Below are experts of layer 3 (counted from 0) of a mixture-of-experts language model. Rows are named router (the router's row for the expert), gate (a neuron's input weights, with its number), up (a neuron's input weights, with its number) and show model dimensions 240-319. Each number is 128 + 24 x the weight over its row's rms, rounded and kept within 0 to 255. Numbers have three digits each.
After each expert's rows: a language model's description of what the expert responds to. This comes from a sample of Wikipedia text that the model never trained on.

# expert 13
router:123158138153102120137114116145115145154141151118138138130137104132185112104128133132082120112093121101136126071132198119147133128140120142090134129161104161166123147117165117102115110167092121124183126076108104076132083109115126120109119127
gate0:153113100159160161143107124164176162095135156148130146133128121126086124092147177113124130129095125107117119139183071153127139150103130119151149095142093118094133123136102151153159153095123150141122157164082184139104118113129095130168143149
up0:129138132097110101152144117085107089157143117134103108103118096118129137138142148141114128156103160121129133140155110154146135117059153154117123097160135123112155168120128129138127137132098104102096152115169093107092128142081167110150147111
gate1:110122169146154087126124160162162102109107081105110105113136116135118174108114118123149147135115114130121118149164173082131101151122167080114119099149159135159119144111127118113106115080131123116162128115144148112123124102146137099136121163
up1:119119160112090102175152113138131107135145140093143122121127128100159103143091113168110085114103163111107128099109098130137148130130125130134129098163109094152094110170141118159105116125132123081120143134079085133150108134143108106137131134
gate2:110144120113088111148088111125115130119109162109130106104162155092101136150145122096143105125176113128136112145124135133109117149093123087141096149122123138139100119057107187107147121144115121133143178105135117115168159164102195116150188139
up2:104109137110147089102087105116119129109090128109140157175152140101155096132134161126108100146139129108101136132107106100117106164126112160152099143096119164136122131146118127156130121149125105136142135108131159138168132140134141174132115143
gate3:117126163148140113099116146104158143126187118093102130120130113105113118104141159138139132113136124147146143129094144123120118115102154189124120126085153138099141176113171106135118124126148089134110115117084163093139129161113117155114075105
up3:119084139132123079142138121151100111118097077115073131127107134123128153106174081125146114124135098134130130143112120084157107152152123082121143111122131111129120096129080101116139132156125094153093105148108117129113187108108097154075121123
gate4:128106107145146141090160094130161147105154098114122109144116129134173090167146141123138106079120107111105138120119109134136174139119082140143118119097191106135090144119126143091146135108136109060134085104192077141129144118136138109123132154
up4:152131179117111107109133142128164069101096140169159154138084155126116092121127158174138158119146136131131146119140146108114099164134109170122110181147165131154144104116108145131136091149147124112124158152150131128114114150100151150142140110
gate5:117132106118123111132101143154168114156091135124138173156133142128137151140111129128140168152130112152162143105101135128122135182112097103158142125145114129074164109131159086140105117152083114154126173141105114117136130106102135089116145166
up5:126070174113150130158160166140127115125125103146141114130108141153163144118142135126117111115152112067156134117109123139183134068147110112147139095103136127127129086159128114111105117116132137146152148152141131137114097134106129133095101115
gate6:125121125161132144100148156130160125139099157080159117129129112123138099134095083125088147142105132136118121144131146110169107192145129108145135126117096133109133117138133137075123135093101133115139119152104134123153138149152149139152145123
up6:186147147188149126151171196093158127064154120135114118116134108157125140127081092094128125104143143136145145145122123159120125154119105147161126109155120106171139118096144104138100139111129144119111150134102121114143134112132136181147095152
gate7:102127133148091097098131132142115089100163155126110085132095130126133142101135154140127138118071142125115118106167159129134198147106114100153097139108121117142111147099120126145179144100130145109147131131151179165108134099116133180101134122
up7:178137140124149143143141172146129119140181136155119097155082137154104163161128165116118073098129131178121089113170119089116179121133160155124113095112131120142140140145126118125101131112142100140120128145146188114139115119113140084156083112
gate8:174138144159118107157093107173127132121160148147121102103154161140132109117153124133138131143135090118122155129166150137167138127152103120150123155110132128131102132098166163128144129124086160144169091144127093140138121129120101094167145159
up8:094100138145108113125131126108137141168139125152100117121150156168128155103136112148120087153124113148116111121196146113149131151094137137175134125149155135126135127118124113133147123118117124145160124160121092188147120134070115161143085116
gate9:134118103101115161088071120086101126158119144151098162084153130149151123124150150156149112161080120082118139141167084131126110098131109143130154134139138130101124151151110116137089129136114160121097149137118133155136109171157083163141076143
up9:098143140073176124153125101125147109114108177117144172144141055146167151106121114130113135129144110137150124086124123144130109138133156121175106107096124190111130158101156141100136114113127143139149134173115130139142118113110160178142145092
gate10:131160147123139103111136131162145133121118124099112147130128169132091126106131141141171154167110122106123107104141136113112153122102114094145136130135164166156122120145131107169153164124111130117132146105115089128108114147130104130107108146
up10:094088156168137133136162172152153146162112116160123119132128138113122154117161114093076104091107142124114146084099134130163113145080137087150109087117159105131145148111131179164117135095157131146128133127140137175121089141146074152142132149
gate11:131114150149095116141101116140133134143118119097140156161111176109134116098147166154121119121133152143123142135121125154099160151124155103117134160153171093146134160122089100094142059113086119084143152130154145102163098142138084073169107114
up11:181123127174144107140155094156133144139133157113114115161134147148110141112109106111133134127089117127111058120158098145119117116140126098106114116138121078110123113165125180118144127123140123085123102169144138084085126121106097091158169138
gate12:151101179148128130145112132123128084105124119127156096149091138139076094086104140144148111123130151137093141172135140146162111099096140126117105155110122089154111127117120108127111131134095132095120149106165091124115110161165126107123087086
up12:093092148094113109114080131167130154080071166103113101130124145135138120127154202152130147112143118107133126095153157150152143138112145139155149151105129129121122163124100119090145121166130110099131101100155106118151109136140098161165101149
Description: Plural nouns and endings. Common plural nouns and word-final suffixes after in or a year, such as people, years, elections, traditions, plus quotes and dollar signs.

# expert 14
router:113130122133129155127120169094140157138170197153098117126112098119157134124155150064103156112156138144084092114153156157160141093142117137140172143157119147098149164145114150162124142138119154120141151124139081138178147127111133135137130103
gate0:145083107185099127177185070110115103099162137122086113123165127161125163124133128099147118148168156132147106133147096141150180141125150157127110114131097139111089173131100159128163130114125079136139174141137146136099096157141085106131138088
up0:116143135127144107146135081125122142145110116095127126159122157155117094155117114146097137149112086093093124097160114100123096070144156164124070116122152095089098109132128169124118126133111070143104166168154109144111132131116129153114131169
gate1:125101136117144114098101124105165125108132141132123126126091110129122105147156119109166083093059150112113165102135121109139130111101116128096173121089151130102127139119135127118101071096097145113163118144146135155117096136125128134171096143
up1:168121088124090163100107127129085083113123122065127117122096141125169115127161122084139130114130126105134146120136147139110157137146146129096198113158183132153122144122168106119157134101110133127143184137149119162099158173109117123076099114
gate2:091119111127156165134141153107100153131128179120135165114129151151110132142162148100108120171163159138116097184120152121110144135127143124124120137122129119133144092098147163079155109125134149127116110101118140130110081136137140131115140100
up2:170102115131161103115184132106101112116143151148116116129097131163114145090139101079131099105108140095105148154100179120136149113114126140124133146128111144124090133133161102077157171121130129171143182189124143102142138096129117099094117139
gate3:128136105132136089174142130127122101140153140135134140135133120125147154153111120067099132142121120126097083164126108150099142147131118141134159111119103142105133174099148145120112118112121143153106088084129085107136135138094108158078126180
up3:141130128152163154128145115104089175122081118128166120127128136116131143127123094104076188075106151156109125102093092117129177130121143090083143114156128149145151105158130137098123119129110114118111166154066097121120123147143146118112127146
gate4:175146119118139143138131112115127136099124147105138110143131129138131107124112120136136106109138136121106182105126129159114139139163135135129135139135102151083142128128134148120114128174146126162165112106144123110126154154107133108099090136
up4:118170156102134082131093117128162104167102102097113159141144143127160108117132162134118113104102153137126115095131134138139091189124181117129174135112156114171091144144089155103150126117129114157131078114117135144147188165127108164126128150
gate5:136131123105186095116183135127090121105092081132138121154114127139122177127091112134114142129153125137146183103128115109155126100119096126130104172167154104161139136158140105110117121131147106155147121152146110120106099132140115107085180126
up5:187093148122153095124157129135133074110147135117159111129152083089145096111140117122171113097123157131109127119118150099098123117105130126103111133131175154133134143121143116112124141129147115144101129159137105145148116158152128116125142186
gate6:102173158148147104122141128138139132115114098141100156074116149127148109124098117103108149086195168092148126085130152157134097123136116114156129148162085167139152110149148137111165135177107163146116100119162098090097117114102122128119145083
up6:147156076126172118091086128128137125123123124169170142075154144170136123170125084124109139161111115166134091139103125061099113133075127106131079113102151114098135134160123110159113142141123097103101141136099071109137153112125110122141163132
gate7:132136161148145125158081146120147109064121129125115130121124137112116100092124135118119107125083121110121099123139152132135074124116146136158142139105145147081163130129090132124127130091079096124122138132115111142156132139151141131118162141
up7:119144104134071134156091159140185117133145140114112128141116162114138119082144118153146116122121135113145127149115113126054138145083114156160116103129122153137115105160092114131129164125130157165117174158123147172119135150119118134148110140
gate8:141173075137110143149129104141131143133157124131152109136141135142115104105118124151149131146083064094117126097138112091100149122128102095105124159119165162133130113205093158157157112126080087151114172123119122136153095132153110137146137080
up8:154178116112141120138104136108124150132156155169137159124117147132159166150087147111139117174115115150145124136113135120128180117109136093140144158096138157150124141091114122179133123109167162119125136118117113121143092134109129113127192103
gate9:122129145146123132174095118118127131149129153147115093072097112129088089139169130146121142152121125131055122112121107091120154142104133104191122149128123109110135090118078114143106114098158154101129183121117129134157153162143100137146096135
up9:155091113146124114124088106174092125140136160145105126094137096141141163125136121145090153079120127188166158124107112143102165127128115103163163136093135142101149127110119124154130055152094188106108124099119117109163097097092164128111106138
gate10:129116134139072145132110143146138141102137152118136151180103113110118144105140105108105137119160153098148127142120128114165148143131153152126139171114089180181104139141152132117110120160121088086147106133142161129135112094131119128096164128
up10:148118123098121133159099108150120153149132136125140144123133129122110177155137146118146157129095139130139088128119125152145140148128159150132127162150099129103102118140138146084164093102125133099147092119148090130129155155138168098063077123
gate11:120112133123130132106142204085126138135152124165117153112114124156123150121129141169168127137112131090175123086126106149151112150137119097114115148170104137144116089109114110142137120106115118101124159155133105142178130144166153132115142103
up11:131073112108112072095113112131188126122147143103123167150155150135120138150182134129118117147097183113131100152106133141206149105099138118104120095112090131148170084122151095162123113139101120122141158171095077127130139105131117184140157103
gate12:132099175145101126142125093160099132158105131145125108123157134066067135061074136101092080100125131105137115139145086149118103184082109158128088127121091109096066163169162130104143111132151124124137132125145091135110129128156153105107122097
up12:129132154112121148083141128138131161124136127138121127096112113146157156113123068132094086159163145126107069103166148125163120166126142114145133139067120132122125186129117093110119098140164090080150133122151136094112175136136111172112171135
Description: Table cell separators. Pipe separators between cells of sports and results tables, usually after a number or year, plus semicolons and prepositions like from, in.

# expert 21
router:142134135130109140139110156119131157138118097143155129145162125141118087172186122105138115142112117162124144090133172183157146114142094168124165118172119165121132115122160141081124117148142103126145169120102147101128091094116072145138131105
gate5:122128149125166123129113176096127159126107138128121157133120106129115117097137130124092138143100091152150123132132103147080095119132147110134163173130110160162145099142142133158076134133152131119109120144145118124120112130132124120131131124
up5:103157138148128145173112135098152170165091114190104138129133118105142160119128138138130112108124101112136133089146180176134097119146129121117162107122141143146132081161166141115106138137100128115109119124142112157159141142090136139112102122
gate6:099108103111117083117142153120140122152177134149132151110153104087129126123113135104116122160170138146132107117101121148183115121144118075135106122128140137101124099145109161176093147158099099085117108123169128097160159163096083149089126116
up6:109108108165136121149132183105130153149137147162129117162110120131111125082109121113172158143133138121135115124139129138168089134164136139125142130120151135128161110136121159144100115156114121158092141074149136124126173158127101154130168146
gate7:098137152174097105131095097108129133112145135104152085131168133128118147133150150135098121101108127143129149119087069140153094128128163148157143153121138086109100143150126127116155122144139152141082107145131160088155163096147125151116148178
up7:130136112144114104158110114155117107130128085101144105141148160127156075151160106139115118158118116169144137109138074141099134100106113143114123155115145127095110153114121151155115079137121133119123137112188111175139147126156094099127166117
gate8:121126140124111115144113128140108123134114170125164125137125108158103101126160120113117133144112152121131110124103128133121118161134145110098117122117103138152118141170139121099120099118138079141092122133176146134142146122119094112131135120
up8:105146158167151161128121089096128101145113111143140115120141113107086157127120165122161137130122114111152135093101116109093148132071107128075151120124115138105125146126176146130111098089120141112122132125131129141119170130108143120121123112
gate9:089120107132156115120118101120146109116168117154185120108118136141128099112107118122092146148159100124138135111143135116106078182108139155131113106130102125080127117171117113148114123125108122118143166157143088148103125163084111134109083118
up9:154141112083100122094085096120080178106110153131138104141115149088106163095130107137160147107111139098165141154165102104149161131136147154116105125137141132136143141145135116147133119158118114115141141101102119076098172123085149091131119122
gate10:175098079114139154141115137170121069147126125125112157127132104144149145119149155105109138110147129096108138115161155155154136127140153087135137135155161110126127090103120093136091166137106125117117146090142091105122073141076146127142150137
up10:126140140162100111147142141153122112154148089144132142103139147167135144119118086167123147133146127153098159117180122055154111114122109126112143175106157107107191137189131127111139137121164125180159136164117146160126134134132139121126143140
gate11:147144126131142120117138125138141110138078147117140114126118118138149096103137126119108100143156114155128080107157137116121118082150117114112139130099113129119143106100116098120121124181136108105151062110096144117116123144135114134095069144
up11:079124118132167138174150168131135125148106146148155102134141153143127097131137120105154130089123125144154115155119121132139101135143134135077158141135103140087116155122146041138126094134121111146140148150125106119162125188102094112121138122
gate12:171107175079107118145125093171128122164119153143132137136134119145139152124177137121117109156133130104102143129093120102172158118144140135141159117132089163134155109138144113095132105095136157139161153071136156170132117127192126073129103108
up12:124122147130114112128129120125146158157152119108067133124136162100147133124075110165143128108128125158129145113140119123090140111113160112136143131126144098143113141133097190104121091125105180111127143138113093117088121121118135139133150136
gate13:119147139166100147173094122152116103150129114103140146113135093116127140139150125131137152094119159100138111142130146114151106099104144114141144144146127110154148090099100115107174155124144121111122142140121112128125095137089154060132067092
up13:148105136164128139125147084183141122135112145134099121134153149122135143125089131113131119166129099148138139153107092093105112075113126109107122172134130098142158114121158155077116108123099152104136141175144108141132144171132146127109125147
gate14:136128128101099136172133152121138116076138121141117114088129111142121155141131188112121134116120114092080115079144165103146140115139096094153138130156161116136145159110099135101150098127127156112171176195145113149129135132164133080149153139
up14:122104163134096112150126136091145118169150163130145132166155089108121137141138193118091115143129104157102093106149132155157151144127101102137109133130146086122118104111087147114112093115102129139125155149101142126151133132102150122161112168
gate15:162155135112135146137134131154116095127113152080102118103112114138130113126158079139092144145142116117093177160119126110161132084115110157119136142144129130127098128160126130119108146104152141106140155111157133175036094138123142134150138116
up15:124104171126140131175154153074106168105157154132098133143108098136115134147106128121147142159141131103096087142107130180159139161069158133074106096115076129104166159118136113086129161145122185127115165157127114138099133132130152139135112115
gate16:087150173143085117159133117112180149147065115143149135105173126143149097100141169115163138102127195115147123130141134119112145111129105121141162132104142165111099158155104149100142146088089104120161113147154138117147130143130109157088144156
up16:131088120097155147129110123137130104126121139109097132148127121158125137168121113145116115131136132127133146125115142160146132098097120138116121113189159119079129141095134121160131152124163134118113135117124140141150133125149127111097172135
gate17:142091141135103122085158162081155131153109134121126117137127164140090096132163098164151096121101088125122124148127150129174115146135116106141152116125128121128114166100193149121099101120105109137162161162120114126150149134120146150162139093
up17:149084119153128166143109147098129097099110134152142151112118062108158139123102148140131170129134128091118174137117109097148090137139122090136124136121174150143154096107111104153106097157132129098109128127109094105118155126124139139118119115
Description: Capital initial letters. Single capital letters or short capitalized starts of names and codes after a colon, pipe, or comma, like N-one, U-TC, J-adon.

# expert 7
router:098150127139119125121115118157143160159161147169126109094150106113111120148156128133130132148118095159102080131170137153147115121139146161143168170144132125106121134153153143109087112162147136104176129130128151135111133112145107143100109123
gate0:166108134125096075129129100137120115108181116146150098175113129152118141120132087122103134145124153120147151130085141110135108134150084131137150104140115145152127133136100119112125141096144139099148101101117116164152119135173147086103150097
up0:184102144162108113098123150114175165131153154152137145116133157131124119123165107143161123119135126122131089083196131110139133106107155083137158166159112127142090082081104154127123161121119122154092092133104161126140102143147128133159156140
gate1:141166123144183114146115111127137119081109137102152095156126155121123194121132142129158093126165101126112117150108119103152143137148126098158064160119099126125170113118123105126114115162159109123072165127162131124095134159137126111138117138
up1:101122119132113171126122144154130145154119175144144087129119134133152116133145140136161124141117166125156112142102092110101119098107168178139147176093078110122162118106149154144132149138163129159111133149092109154144139137141092110152145126
gate2:128184075096113106087147068115098131127137161128120121155107118133153109112158136087102150110140147112103146110154121159162119113174126136109104122150136172149124159120106116088148116101115120124119118126089153134121128122147113096077166125
up2:144156165124098144127115109137114136115147133165138129136150099152116124102162109118133134100118140120133136135141167109142148103165143190101136116141123136121154118066132107137106179160103100104106103170107094118105138097111151120128181131
gate3:088184126152116122143136126146118123122137108137174144160138096143146132165145108128105113162100107153096153129098149092123122092134085135122090138119121158103096085123132155130175133131164169146100114110113179172107120087131108083104117135
up3:131104131133074136106168140121114139130158099187094170119143135116143132085126125134107117126089127158074128117153185075079112134165108127116079102145124150130143132125167125134135148137090152162124107098128121140122153098150155125136122088
gate4:139130152150097120119142163167131100134095107124134098156130133129175107137119105135148159092136114110137109176103106078118121176128111107155134113131136098151128166131084195133114110152103128119167118111157099112146148159121112141114140086
up4:121144117116120143081152130126125104169168095146136117077097152106118183134117116133116148092157165103114132105143151132144058118161125088141087118098101106123150110104131127132140134164099116123148095102114101161117121144137147120115125130
gate5:129144137160102161079146104073140092118132151089117197098130158133140125103117123123127113075121111085122118119068161139145128101144151113151109125135136141126104149178140143109093128146121116129113122154164126147130129115099124121134118126
up5:122137143131112125093122194125121112127089112117108158143148147129164107124134098155127076107131131165143104126103170136157113144141122119159103172117105077126138142138101120105117106121128097099144124144155112118085115148153075149129093093
gate6:166159115135140113095135120086134132134135140169118123121115070138127122101136112134113105119139120122137136149109097143147082126133118108117167199084159148155132138135139105098148132148108189149145060133124118117118155109088148135132105122
up6:129110124159129107105186145143147138115134120157125144181131145072094109177132105173109126134148162141091137143150084100158123144153135125160123141127087143105147121135157125161164113156134111113138109117083178141098126074130133080135168135
gate7:113168101109109132153127133122138147116131106126141152142154122122108127117139121164110104128132136137154127124129117102190157109142159149110109157127147133133125145146133127163116145140121105149139123114136164183147135129138137114125133167
up7:135132093126068097134153129110162137121112104115136085109140121120110125128112139106173117124130128111123111082139120160166121108138137155161128140113156140148088158084148122116100132142109190154165116169122094113111107110124150139130131155
gate8:132130134120082102104125102138093173160111101128086137149092117156147161143146169157128139118093175188137112086118128100143129118106136116147143141127116145134129094172147098081148169112143096146160105114133113119149128129125144116139098151
up8:144121111111151094131120108113185161100087151118112139126091082126117073108083113132093133108110135132120112092145150115151124142141096126142084117097092132085149137168095108116129090134167117175132116133130128126156109135137113161106130123
gate9:088115126125125099140141135104122147116138141132173112116100177129167132185166133155094145134127127113124138119122140171094145139102091116130081151107132132140160146166128145097091138113142102111133138120120144138151143142153093140132087085
up9:170119133167103102155122130108159127184129140128173133106120133129124117144149183137162064163119116149161132143124134119081121133119069093168110112118110112114128131140165123113142119180146137119131163127149128149114134142099092149132124112
gate10:118127152121069137126170151122136102101103075141121124114158147132138097089127140100163169131131147134163137132081149107183161157095155092170121150099151131139089105105139119103141115126107123117102128120133141131102122116144114135122133134
up10:074141128125087138120131136109136121116142139123161101168144106166132163129132121115134175122133140130150119126141134126151097141085124138115112101100135140073141127137148103139153147130108165147153093130148152137103129068146177131118134110
gate11:146167141101150147119167121155121108118070096156133151189136116129125149166138119124146120127142126139171075120089124118132130135084157116117135110143099111141125142098096145112136164154169117126124114107090152145093165119138073164098135134
up11:128097121176159167098107129133124175118116156149113159101143110093102107168119118141116117116108127155081092112147090127132122143142111116151123115120133124143109073142115122095159123137132146119097109137185132105138081119129108115143134120
gate12:104121122133149147149131105126147148153112138121122159124124147126190161122186101127177116105133176106137106092125108135151114159108131128115130144092120135151174147145133161151087076121168118104149093156082172112173136084095145144092155074
up12:112137152120110133101095120112106145118101116161111134130095124098164109120114153106153135135115190154116119117111100108116167104086130119102156139128164173147084145128121112096153146109130158143094112105127112102123109098119152144117131085
Description: Label colons. Colons after field labels in infobox-style lists (Genre:, Species:, Pre-grouping:), plus table pipes, dashes and semicolons separating values.

# expert 17
router:149118094125094137142104158080109157152112150156107099126111137118147112134091113106106157141133088145071149063130146134117133086159138117112149173146151123097152144146138089089157114120177128134135096166118129075120098110138084158097102121
gate5:123099125147137106141161139102117107151141157156119157129149161097109171099131155128060069139120131176127119144071131124155094138153130136122134122129153157156183127134131134120141099148100155175096154174132156167145118111128128149126140126
up5:143141117151113102107079146105089114114082153098110157099140113109138149130113113107126144107125101151119094130103174155127116146124106113132154144098131094095125139091112086139123098116100138127115146121136129134147147114109135135140113146
gate6:181139124154129106139143167103110108139146164146134152090087117093115148123134181146114137141147151124142091121121109111135146127094105108126146105171130127139139170115089132121116088161120108158130117102113116111114107123130120174133098155
up6:113120093135134119152119107091165074115078162105114145159138120113132094085137093153111151180153164098130128125126072095148145113149162137146121088072133155134114093124145095141069122111129136118127152135162118172117174110105126155127151150
gate7:144151093121130155198141102111138124166125141129104155148113078176167158145161121084101126129134096147123124126158133143089142133173153114131142114137172148130097140135136135130113145169135145122096143160175086092119119067109131127085122085
up7:135083142118104128112118137095122115130125135138169121197136147171119111127114134144125107107143100147176122152145143134136138121130122123110122097134067103055116088106133140167130161129104157120149105150117147135131159089125124138175142100
gate8:150099153132083111106119154104112132126125108162096111129112104089118099140123115130084125135105111149092075102123139144122118118148141156165107110145117133105141142105138110118138104116099136094160127148144096166115148059144112139122173163
up8:149104088091135152142152123171162136123120128135082113169156137139147119085144171111101085128099092143135133156198138113105119119111145124132097114153104168160106111128138126140100162182140109128129135132140112137116078104104118160119125123
gate9:098121103125127129131088110099136113094105139131113070124140132119102140109064105136115140125157112068147105071093138128118136109083123127155097126152154164152137161123149141122084110137128098139119151110149118122122086166159138161142141118
up9:148116142121124105105111156137148115127104120122135130080082172125143170112152189112130138108112132102111108152100118110127104157131165144146111132158107125155138160098129130188109129105120115069127132166114181169134107099132162154117109125
gate10:152162126109153126122114143139121108117137087109096108129166167076128129111091127137139129117180120142170146096154125145166137144163162150116131201107112109148090138149137178158144132144147143119119133113085129154107150133143063150147145165
up10:169127106112125108176133111129168130160149117142121120153133146125079117143093085174151153129135123144124123137143101141115155140151101142163118140141138135125061145095136179089121121118110128146137164117142138118112121174113112123143139117
gate11:088154132134102152111130138106161167121067120124192105126091113134140139136114122116095101109139108135105135114124142163170153114149133161144108109109118132120150165113140113116105126137142132115124130111128142102120165121150126106167111123
up11:104114145135145124152112139137131148119115124121116113112156079114114146128118112176134146124159137119118106126094096139073151161140109143111172112134134165097168138122090096131124123152104119071170103136137134085108142145171134108137119149
gate12:121117117149120130120143148102135123148161154151127138100126122087099145148148110099117187123109103131170156142143106144118193129117084123145078133171154143130070126160091132090148162136144158150119086132153092090086161163111150171125145136
up12:113155150164110133113128111149140137142133123147144122154112088149100143174084143140141122129076093178171132141099161085105176116131081162096109158168136159117106136166101155120156137121121148140158141138151099105115124160119120128088087131
gate13:150152117131120109130095106110088106118131132138094112103114164153135123150134097114114140141122098155105177081113093091125108132162136121116146162148161134094174152114156118172120121129131133148106115106136107108101150132113137136106109118
up13:164126143183100093126135184108135135129093133143080124127137134113156109168133119133135129123129095142107176113083119108106153124110141078131131155185145100113187111153114109118143100136118109097148115097156138127126118068103097087143101137
gate14:099154133148150110099113153127154183111140131112152116102138139138108100132141134150140080128124148067131129091106122132090144157103124093128170143159114112123149118146138137148067138105152101144125136148157137119136146143148152137121139170
up14:152087069139118159128118128134135094140098184174107119110119154157142132173163157082143145109114135129138125073123144115160118126112111155183112142111136141170122134135137142129174156085073089110153085127142124122126126118151149112094155153
gate15:123103078093142108149100094161126144143129147098143115086124165134144142155125132109104088132085104154090135185149125164145188120125156095148106140147156097143112136146091167147138068169118106131059136156153113104120117120141093135125140094
up15:123115122103159125114104115144150135114120151107143124143130088120111104133074146111121132125171126129145120117156124079103124111085105141170147112127166154142088124157138101129138093098106146180134131113167129126157142079140126106143148157
gate16:173133118090109110142127099127134126136130127098096187119159102107132166143130149117151107104146093127150137131136107127157114164145160141121137141124142119179108131129122134153145074128094136130167145144134092105125153123081139143105114151
up16:154136134153137130134133112090150098094116142167113112157125146147101121109100128155160143151154143104147105118120142088110161134129121157098127108140142148165157100143110165139153131112150150143138099136138143120142112160137072192125132083
gate17:101106142123121131126073114126115152135121118103118156157125137132109163143077135110111146129128079084122123141143110142092107121143107090105119127102138118094142106134132138102100154169125148141143134133092068115135113094076147150114113101
up17:135125122107143125123108114127142126103124124135163107146131099110100084131126094106122084113122093177142147141116149113103111088105090127157118072179112118109148146123153114138090144129144109126101210116169113091142107129114163114096132133
Description: The letter h. Word pieces containing h or y, mostly a lone h inside transliterated Asian names, plus Sh, Ph, Wh, Y, as in Jharkhand, Zhonghua.

# expert 28
router:118123152128114142118117126171132138118153137143109134127144114100131142175157109114135151104111111131137160080116142142143105129101136137111119130190057130105141099129162122113132093148153100122159111109110115122079104089149085148107107130
gate0:136110112130134186129126160158129133123153153107165111184143133110171119115110072106112123105123128087138104100153102141086102118146113138124165101133139161141098120125118148111164145137108136129135109088110155118081137103164105136149139131
up0:108097128140132130105161116115180149105122119113151146143126128169135077121195118157117133169107047121140129148115147118126066119142130083141183101138164153097124127179075134105103118129108112196099138104122134128129127130139091148154139127
gate1:095123156111100120086185102139130127181144119137166163122126112133145145105146158132101139159126150133135151131168177149092119103155125151128117163129106157146133154132135096168155143070140114058082135139134149101151128096145108118133139094
up1:088132126147151118117100124127115072147097080070100125144141143098115146157136105161090173127121149114128133128173132133122102104128162165182138114080127093124147106117137133106147139125116123189132103172136127161145127115141118111107119165
gate2:093122126114135125118180105166102164093103122134115133114153142118114160111157157124127132136178116105119115110122117153122142094163107144172112131110112137155161114129180106130102148106142104102153109117180108136075154149138158096161092107
up2:130132144127133138138095148105102093097136099126162114105136133110111169103091097129166091128070139167118147123134180119128100136146088117130111135109140106134123147067096091137116148134134115103089157074149125162118161149114141135109155124
gate3:132114116181106161140084108118123151149154148134142143114131133140128114173131129092094108107176159161172114131067135098159094130137101149112147140192122120166101125139147127143112140129131139127098149141144220111131123154092129093117111119
up3:143156108139143144080133158111118144132146111165112142120094129101126117160156125118162119118099159134115148146142145125140094130179134109111169136103111129144103106153129163127089119124112125128162142136135157131146122099130138078139066147
gate4:179132128133147132079164097142131148147118105115116127097142107080134146147129166123138138147071125117143117111122124099152153171106106132158138125152149095130147077076129150118145129112149153143147148150148122137149085137142133149201115125
up4:103097130138101112151116112131144180133139191137097104136148129102119140122167159114132129137163081124130186066151107113168132154142092131157131192128123102100096156119113116119159118143121169140142092144114133168145111162121152098144126124
gate5:146143154150085136121120139120114129074094102144086101112124126109100088150110129078091161144101140162172118146141132146146151162132120065109072125124150175169135173124113104148142134138129162125090155112104134111121128140122154144104126128
up5:157113127128134135129173095154150085178137142105165123154114164106119137079119110162098103171120116118137096149160127167134127123137119103132142098094146117201146106132118138124114130090151132102098127132136143111129148110119139141144165110
gate6:082092163137142112132133125169119151111150119158118108087122152111124127135124125109105094126125149091159137120135114143135127090118101082121134107143119143113139124134135110147129117140108163122122126122094116163123099130126157117116142098
up6:132121163167090122176125140117133133108089096098130112118175132153130109169151122115100124150126125143141093125163162114149149104102100086157101083130128103160128108142128131107134128110114089130084100129107125148165088136156146107084138158
gate7:109176139128112142102131106130154173133139122109131178118155106110119144123122173143136131116160150125206126128147109103161086109130098106139137130171191098165126146149125105154116121119147102070129096155131099133128124128139142102083104113
up7:120121128105111105090115107110120124099118134129139141148104097082157129158098088159114168102133107112143138122124126100106133153122153175143151096146176143150146157095126149110099145114146116119147132170151146122150111137126155110116085093
gate8:149121120142126099142098103152092130138127168159175118117136135131131152130092125102117106105125088128163109123136140159111121090148126144106091123104121111122084154113107120134101162176112125109132119097153122150135099135161071156101110155
up8:141151130131157102121086165109134107111154110131131112172113149151160120105154134113138151125114123132115088112100174132151155133131180135133086158120139117148078164093122105149126150120112128136101161158161156133130115173139159133122113110
gate9:145150122125151142157094111151150128130103142124140161118130139130144108096122130122115134113118167128116131137122163115117106142135199160122121127135138092118143141169129094105158161095120108100105109142179138137151164182137109090082125159
up9:122125160122177108092169136131184138128150120097115138131136140109076145118159115151138127122107152149105159144155135131080131107129144129158096138136150097150163122155094125120093120076148148111109139154102119104150117108143115139120159147
gate10:113128115103193133078138125139153111147156126111159090150139121107138100122118134115133176176107107150081132126154127132195101144154132107123121131091103125141126124121117143148134103102147146116113106139133102160080143135144090111137109124
up10:119149140088182136122176101141096148094130138145111145148142136114125124133145151112094131146150111123119086145149119128075146119148090152126070141157130159151131116107120129157150111102148104101148108132143141146158136095185137123098170161
gate11:138143152084121148121125119158109127125146102163135105142153116170138110104104057147135151122117139135146111084127109102204087110092112141120132159124106167110130155109136126123135154150139111144104138137130142111119161146135116163127118132
up11:116128104107131142119129140117091141143106140129125147132154148139128189178143131124137153114126088140107141166118169103109112124176107121136131129147135117094111113133146179190115156122137105097114139129151117129112097124115112138152149110
gate12:135100147128107164133164146130091117128152135141183125128119087115132162105135137119129124136157124094154160130177111124111153163146108111153128114116127121109106161109115123096134078120092133144078130127139144141137145135097152106176109117
up12:159149154129098113166132098123132122159087121144113145090130115129142108114160133107126130137119137128108097168113077113110120131131130159146120128124162160151152140127098117136140116099127148104154135123103097109133142107115114101149126132
Description: Sentence-ending punctuation. Full stops ending sentences, often before paragraph breaks or new headings, plus some hyphens, semicolons, closing quotes and clause-joining and or but.